Weights of a small mixture-of-experts language model, trained from scratch on English Wikipedia.
Size: 9 layers, width 224, vocabulary 32768.
Experts: 64 SwiGLU neurons an expert, 3 picks a token.
Training: a variant of SOAP for the experts, 314M tokens, 9583 steps.
Below are experts of layer 3 (counted from 0) of a mixture-of-experts language model. Rows are named router (the router's row for the expert), gate (a neuron's input weights, with its number), up (a neuron's input weights, with its number) and show model dimensions 0-223. Each number is 128 + 32 x the weight over its row's rms, rounded and kept within 0 to 255. Numbers have three digits each.
Before each expert's rows: a language model's description of what the expert responds to. This comes from a sample of Wikipedia text that the model never trained on.

# expert 26
What it handles: Hyphens, en dashes, slashes and decimal points between numbers in year ranges, lifespans and tables, e.g. 1928-1996, 1986/87.
router:095131167145077145116117146139103167056110121089090177135132126157115085186184114151104164144118158146140085073067132091143143120168127134173090150084172115155127167086078171116089119097103109104121102170139096182143118073192169114128111179115117124089126080138168122162066082142143126074120150142147142094138169152157122185168153130147115110135163140117089150174154157123125089130174117122175098113087108124161143166225130137108132120113111082202158139160107112159127092160087147120116104109151063115144160143104074152142159168099123182135087114039116149167108194123101108147060132131180135067101104141181123148101188113141117127209127108163103118152146137109090140113089
gate1:113111124106107138136168134117108145169084137172125189188134127106076142140130148143070169051106128195122155138149148140141110122131152133160132124135117144105192166104170162083062133198189096130154147146099113095116125174209112157145141146141127150145162111085097111143186141107139113129156155153148112078162049140164149162178141105133066147131105141081123107120093087195131065167178104155097095098147144145119085155175142109122175156105184084185083136164137102129208134074092076149130093135178099116134131111130093141096163138111123166139090088167108176083140150136114180170089131079145115146141065111103103148139084157196105129135118136151076126104121098128102070154167
up1:140125087122153120052141126102111080149152158114143147148156091088154131203109115115114126123143183098116135200152153150133142139110150083173113114134083108079128160123110133122167101130139099105104143152110135107138180130104073137124117128151192132117160173125073083108113140153155115180181127113165079112146122164140123130099111127197123120089116136086135125088120082169138124130184118167149137119115131196187143139185150099104176047152180149128096155169104098073067174169066134082083123107118135113123147139104099174104050109102107112075136139153072112128051111134126146068122091134188100087112094132104020107106127180122162084146055143135113146102150112159108077140115

# expert 3
What it handles: The space token after month names in dates, such as September 18 and February 2022, plus table row-ending pipes, markdown table separator lines and list-item dashes.
router:067110155152138106085129180127101143088103118127090153188135144158147111118181100152086098166081134130092127090120090120101139121099097154177122092075171109136170135142129158109085174109133084126154137150115040152108127088120123167125059089135123144128139142167185053166058098091145136158076151129199134127186115109129136150200151104122060166135167127078183141144103159136127119139140137085134156125137100105089158161174093139164149066136121072120095186128114086147144131196095136159102144057128055100135117089110119140114144152102173139161046128086116119119098181102134144154135207146097124125109163194133121122144183144127135103142137098125115122170135198129169116156151
gate0:072139123115125110119187083175050103109092128130134030127170104119124148092147106088132118149139152127103120062092160130115120143137144113148094147130129109102152131101129094121146133098055112101145140160131106159161134095090118054138133086146173135159100161113157127148161165131062145105102115165136119176124126192140107111176078111150093129141087067138144122158160171069029175119134094089114154100130160090196132176165143136089166116140132063147087063141103101134090127129173122141083129145130124110096122156045167126148177163125141082125105144123157087132087122164140137132136155151185087094173135032183095133099122138163132065121125124070157162137130181107093147146132
up0:205163122149127149128104136121154158131114082059135203123164131098106071112149109128111120164119149111177143173138100091101124113108141190106124102140156154129143103133137038115132147133178099154122147165124102122151093132181141176131126115112125151158149058141093110184142150112151138097116159053161169132101200117122151150096160154098129116133135183121187095119098072157219141181139136167109121163111138164135106076075118091130086156122148148082149128126173158122189098082106126180125142163123154138107104080185117111069130060128090174172132145126086132155172078127206075139135124065110178121135169125087144094136140150114118170134154129202094133131145074112162080149117

# expert 60
What it handles: Middle and later digits inside decimals, times and batting lines such as .366/.456, 7:50, plus of and on.
router:100062116156095163107092149181102179059118167163152145136123141154054181148168112088103100153151127128140070140089099131143192126185126180153150140092125093123110127172123116102109121132091087143145131152111069152168145163118145147140124128138126144068100085150158135158130074148240155119094144105137113188176160111079117152150147120145145175092108118137116114144139158124140083155094126113145148105096124128124155187124095153083161134147081098170194129143098110125162189178081117100154174151126074117100090100117095162075151143136135136180078098130138086105107140110175092211106165129164098111056110176122118161138173113156176139214108112098133118112133159083099102126085
gate0:106140100131098162105151127105070166130108102108126076125106118102130118167090134141046086107182160157152104082109173131079162103174128143097105148163113131132135102135107158033164116153099154095112166122162082100152140112158107120178094100117128128099082180142107130108195121065134177138150179094118163132115162105151139066159100112175135100108145145091142113181123114140118093176113122115128098128070146120177201146088136197112182109140123128101103168147146091149170147128093105130103138183184160109120106105118114123086137094110048107138126093152120148095190154093107099149116202134163153153126177214134135212140087116184125114107159108116135090111197111100160128104192
up0:104124111144175114085171134142123151134129125099185130159093149104059079236119083150077088190186157166137147096143187094133144135129129094096125114165143112104140114127090147108178132159038161107101154129165105111128157125133112064153078085148115140070119163142097095095154125067141149131142155097121193098160115145152102075150118114172106095093125157096154106135100101140133115154082115138133150081099114133121161120109160181132133143146173107114106151116122082139153169142051092117118120164173149088157125160158128081154115076139079141084126055188181135061139117112126086154060199107110099134105158180173082135130120080144134144094135083158187124110169153124128098110145

# expert 46
What it handles: Hyphen bullets starting list items and pipe symbols starting table rows, plus table separator rows like |---|---|.
router:071076144202077103092085097166116129044147162154140175157121188139088100131199097119114144106119128137111084119109126110080153118123149132111117155140130073141215137176083171138142131059108129156068124161096054131126144119168165099133105101154123132094107100150182120194082130138107097120135156100194141168169111180148162153123125104190083162151121094126116164201140164138063075096150180082159137094096094131167186173184099162137140144163135131151169153162129117125127157163120102126092107103153076105138093062071122132155169147115149173154110107117113118127124092090136098167109130128146142125125144165129131074112193162123133139183119083145134121152127180134122086131139
gate10:149141163115127140146143122114204109111202103158104077170078154094098173101101174138161103183089149132093130160150146129156164078151093102167151178171119069095108133110132166141198143091118140155169135110070068125133132129158128106125102090139184149167141168099157092140093118150191132129155074113131114070115136124098134140176105164114116127116074139126137118153088174088137095120123146098140151147186140104087148118098096089148103127175112085102174109096093084159133093130111140080108126179126079106158123063159215110125092100086126125028113120117149136158172094056130103156155123110066085134153133108075117113065107170158159157121137110104148204127139091148101162151151
up10:141106139121086081186165163056172126118129128148097092139131099070164173177116130106101123128101251083159155140164071149119116089140128150104151162146119138117149057093123130123085136130142129132126122083150067136143118112113163142061106129140117098123096165172077079081126115132137119149122153095121113122141133119149103158130148089144131180092149172140164086129074175085100131133104150182167118137101109090119138074096071119117120095149132133182192088125136116133199200178117120168118136147131177086141134149114104138131105132155032122133045109069149102127109109080165136121089126090139109186139149121125070127130135114126176112186181174145080140074160134134173131150078

# expert 37
What it handles: Sentence-initial The, This, It, His after a period or heading, plus line breaks and lowercase the.
router:081088116137124114119167169114116166061148144156125145186173097139112170156161101083118123117149075122087068132137095137090163163186110154150166112092142105112137159158137102145108133138111101134090118195102076116136057124163131117102066095132100190094162121166165053144113093188195135142120148153163133114190196141128136189183149154117141171156197095123136170154162147134102060123109169097121159132080120155087177147186076140155114122135164136114159132122087085114092158181078124070125154083127105142169156104098095102126148149171158177133118093119142089141119188149166095178093178135119141145099110176135106141119176088090110101167120139126102089129177173110145091128120
gate2:104123129117120162157135135121100129159136105140086143151134123052159101159143126081160158135084118170080068068150111134103105163164154157185094138142148114106118211104141063119133129145056114131128100159140105019090067131122193159125109093155123136139129093146134104147101120138145138182136109182153129102152146158152120165132188126156146169115117109105152083100135146168086122145059052158133157156115125114132127101149147109142153151099070131054143131151161112138114178099180133111118112141091130116107136110108094118199160108128097156171176084097076123082121129208148114184138145184132138149122156136132080101113167170203076149145103162089061134200095098116151157159109
up2:103134159078125130117138139114192132099141109116146077075118143141122166082151166135093090149121151113110210140097193091138143099098151091164098125117127091136125033129090154183144107072160177167157191076126168192167117153145107143149176133098155129172151205085151088150121148129100100110059147104151131159109062115124129080111117144139103085153126125155117129144092118126130110117172145155140117111140108152152110160163100044136129093148127121148075080149112095139178148185087084153102101175136128083137138157139146166158145111115120090144135134165178112136211153045114109119119100085073116115129097191137182129144025086132183115135123127157120107150141090147125131163125

# expert 52
What it handles: Line breaks, paragraph endings, table row ends and == heading markers, plus opening quotation marks.
router:120130120122134136088097151106044133072141123123118139178129109138158131130156147109075095113082088136132114116142105128111255110091115062236158156105120076138077106100113134111109115160124129116156165134077029119152151123158118141116082108078090109094158065190163105097111127148132109123104109134140146139116189105157137129172142177128100136138159148075121129139147139154127106115161144168127104148146133123174254141147138125089119141092090130152133085142161084133154153125070152082145125108155124162091120128110126119171147127130183162136138110131111145115093120139124120145118208111144123124050156170160082106093118168052134113126069180144146091177127156135128087081102
gate2:087125128161091123134124155124113127057125139189073103149093075114125111164133106142151153142089189146170103150176084140150146147127145166153066160155141105134132175076145165188092088160124154115061129098127042090103123121141112136146141159124095120088150167133151175116186097110073123147148145155164082140110154171121157096125149130102183168104179118089166148080183121126108156161064143124107111119168138072138121035104201142165127163091121051100138117109123132119101123183149137112154192125114135161067146161100159155140101136127136163073128095105169118125080127150120124102223142162123068163131146141152087073097119079125153157122116132099137168134106172060142146128143
up2:184114153124141150122141067133154106185133093066184124094187151133117147099153115136097100114154072138125130119076142130122118107174120106117164088106126154164087060170118097088181153099117142146157127174128147188140115143149154100127123083153176166196089077124115103128068188137137116115105132077102194123146077130114108171116118129170114106120086097206112137177055146105108122112185137089129088097082084156072161165134054133111129104145110137166135123136174098148144124080101109147081042154122173084169130116132095098111162164140105100164142142151134132167186141111182168161062124119147173075140127093116143189171144194163104129141161117148120110146142115159140084109100

# expert 47
What it handles: The preposition for after verbs or nouns, object pronouns him and her after verbs, and colons after infobox labels like Born, Coordinates.
router:113057128166116158077117107104145120063087129125079122127095049134103107148194056112141133163146128130130074109091129129132178122156091114142097140082126118145100141172124130147077125132126117175127089159117074118147134109135115133146130112136086114089124057182173125161156058154132126094057170094108137127173111150148127151136181065137108120140095105154108141141103123161143100159126126121175142123097082125098175193159112158102137125120127069154157112179096112158096138205127165139117126108121103073132107106123148110115193148127125171108125119077110125193087143047116105218121146117174099090064147152074054117091113144132165109181152095095156104162165122109155113191083
gate1:126174197140097108054113130150187112148128159187078137098105115120208091138140173127086119045115083179131119147139148100167155089175081107178131149057138181099122125062112127132136099113093104138170149144082078104136127100149119130139169131149140135162105129165124133138112103115162159109117133164113155129137172139099070094021184135047110162081091082091096139150098140089164145164103096131144141145104125212134120118103094109094107150119182139096123130148133109182109085128166105082117153132165157132131104120118150140124104157095105148204129129096101153161088167126110155132121130120097134096130137189161126077130076131171170180112166180148158071156132157098167159162114
up1:181120133175118126082059133134128060148126128115117147109086146104163180166117080135102128112079101124084066107146130089067157126167109121132139114100148142080095119103110172155141099149152135148160192134120113116096088184093156116173167206167109150136083108154176156130155116139148058179102122186098150169160208157083115126114128119096152111072161138122154145117129182084168131136142121114097086163184126153136125120103057173103108074117129155163170162140182113160132129159105135127112114081145121101149138094147136093125161149128149119139151130137080206171056149173148127139110083087143141122169089149114130139092114118181148229078126123061144104142096149165133131189093

# expert 6
What it handles: Symbols and units inside tables, lists and citations: em-dash placeholders, colons after Note, ordinal suffixes, km, %, See.
router:086121123169130120081142137122096130067119166153080168163127147174112168119174152077125145173144081142141086103119131134142172092133110156175101094115186132147149088180144112116174165122113116153111118117099055184116133164180152115094138095134167146113155096137177085179053108162153148085109164148160144091107098145119135124152154155112111142135116111111056139150091210116179046159172170083118116102063105136121144184190099150152120173174146090123166126165122049074140155115083141140128155095127130119135115118127135156110216111163173168108123118099136143190088127098098154150074167104110142100122142179153127112086152122121128125159110093092110142119139141164129033099077
gate1:079109133182139107110130165137180129149171154147098159109146167103145102089127203099142101126122189117129156118129080155104165097132097117079078137115135130144122148151091173124125083162178059142186073128121114119146053165060120176132050112160083089111138122139151089124097139094108080087153128086120150080137143125143149115184099184158109144176164077142167173127102134118165064161151139095122105184177158094058114152125127122152121154094159112139145112112053092138176106158104124115138136141185155103118172103139124108121133048160126125123068139102153109211106117144087124143087196039112120118127180136110153171122136133180132091141124137101138086132140157111172155105098
up1:119112136145164111113130185150150174155154158120133174081176168118168113097110123078123113130166171135102099154129089167097123120094160139068104173107139081165125106174111175113173106183202098127139084170119133126168075141107096124158067086179137129104162131109135079118119120082070119094160146124115105074120122111154158113158074196141139145195146134131182136118067116051133113102193161118127132142152130054076114211140136112152112174113180099155145165160113135170102131189097083107109144199149163130095133074196121098031107123096127136112120142113136128167097099130111121146107151131105114133119152100095134142126058120162129053166123174092096127107111140095146121138118

# expert 19
What it handles: Measurement units (km, m, kg, ft, minutes), degree signs, bullet and dash list markers, section == markers, ordinal th.
router:087156107150094135091082139136079133070128142146102194148086081103104195131178123131136137205127080144089111111131111143083188073137121149133102122099160060141141122158133114130173159110137131160177122115109027158098109139151146168067100159202153132130152098184188063145129084122114087089134159143150150107135123174119145130149142123150131139116110114107150172115165169112203059129153165100119162141161065112128173131127109120112147118164125148147117141115189095122148160179056117107109141151143090080145087136134101164107204168118150081146106124112154115116070132114176085183110200114138152142141107198142089096114119099165129104147175113090140152133157142111144061107104
gate6:100154135121174151093111105105106105115133166120179137127146103087123160135112082103096106138132088144105151143178132147089080101098142110118128088138113091158153076122100092152115123168176143123193110188115060150172175114183112093109098168184133119173191087162138093117107077079108110127091159148103083128070140134154122171096165122149149101100122130147135131134142194052204147178127137061159193128143124109172164108107169149108119183097136117127132180082117116194146136169094207124127112150135144118135118107155153129154156142065115172193120080107114107074136102142127068088090143118140138065130076151130112110136145056128088104175097179102162130072135182116104092153116
up6:090137117103179129101094122140126101122094139158152139151118136096122143145097038107096118149135058130126191148129118143131089131122146084105140088149123104147124130121123156129164109157147170103126091130129131133211182120157152086110093169196124129126154066230098126102124082136155101136109152131104129192119151126166095176076169053110143143099079125166122118187115144056178070174093084117152130115117135174138150036104150160136133141131113100140140196068096090143145125132117176144151131132138086141121125115149150161158157139092107156179118044142118100056128120142118094113070121129170139103156112090137117095147157088135041153076102145075118171082141103147095107159159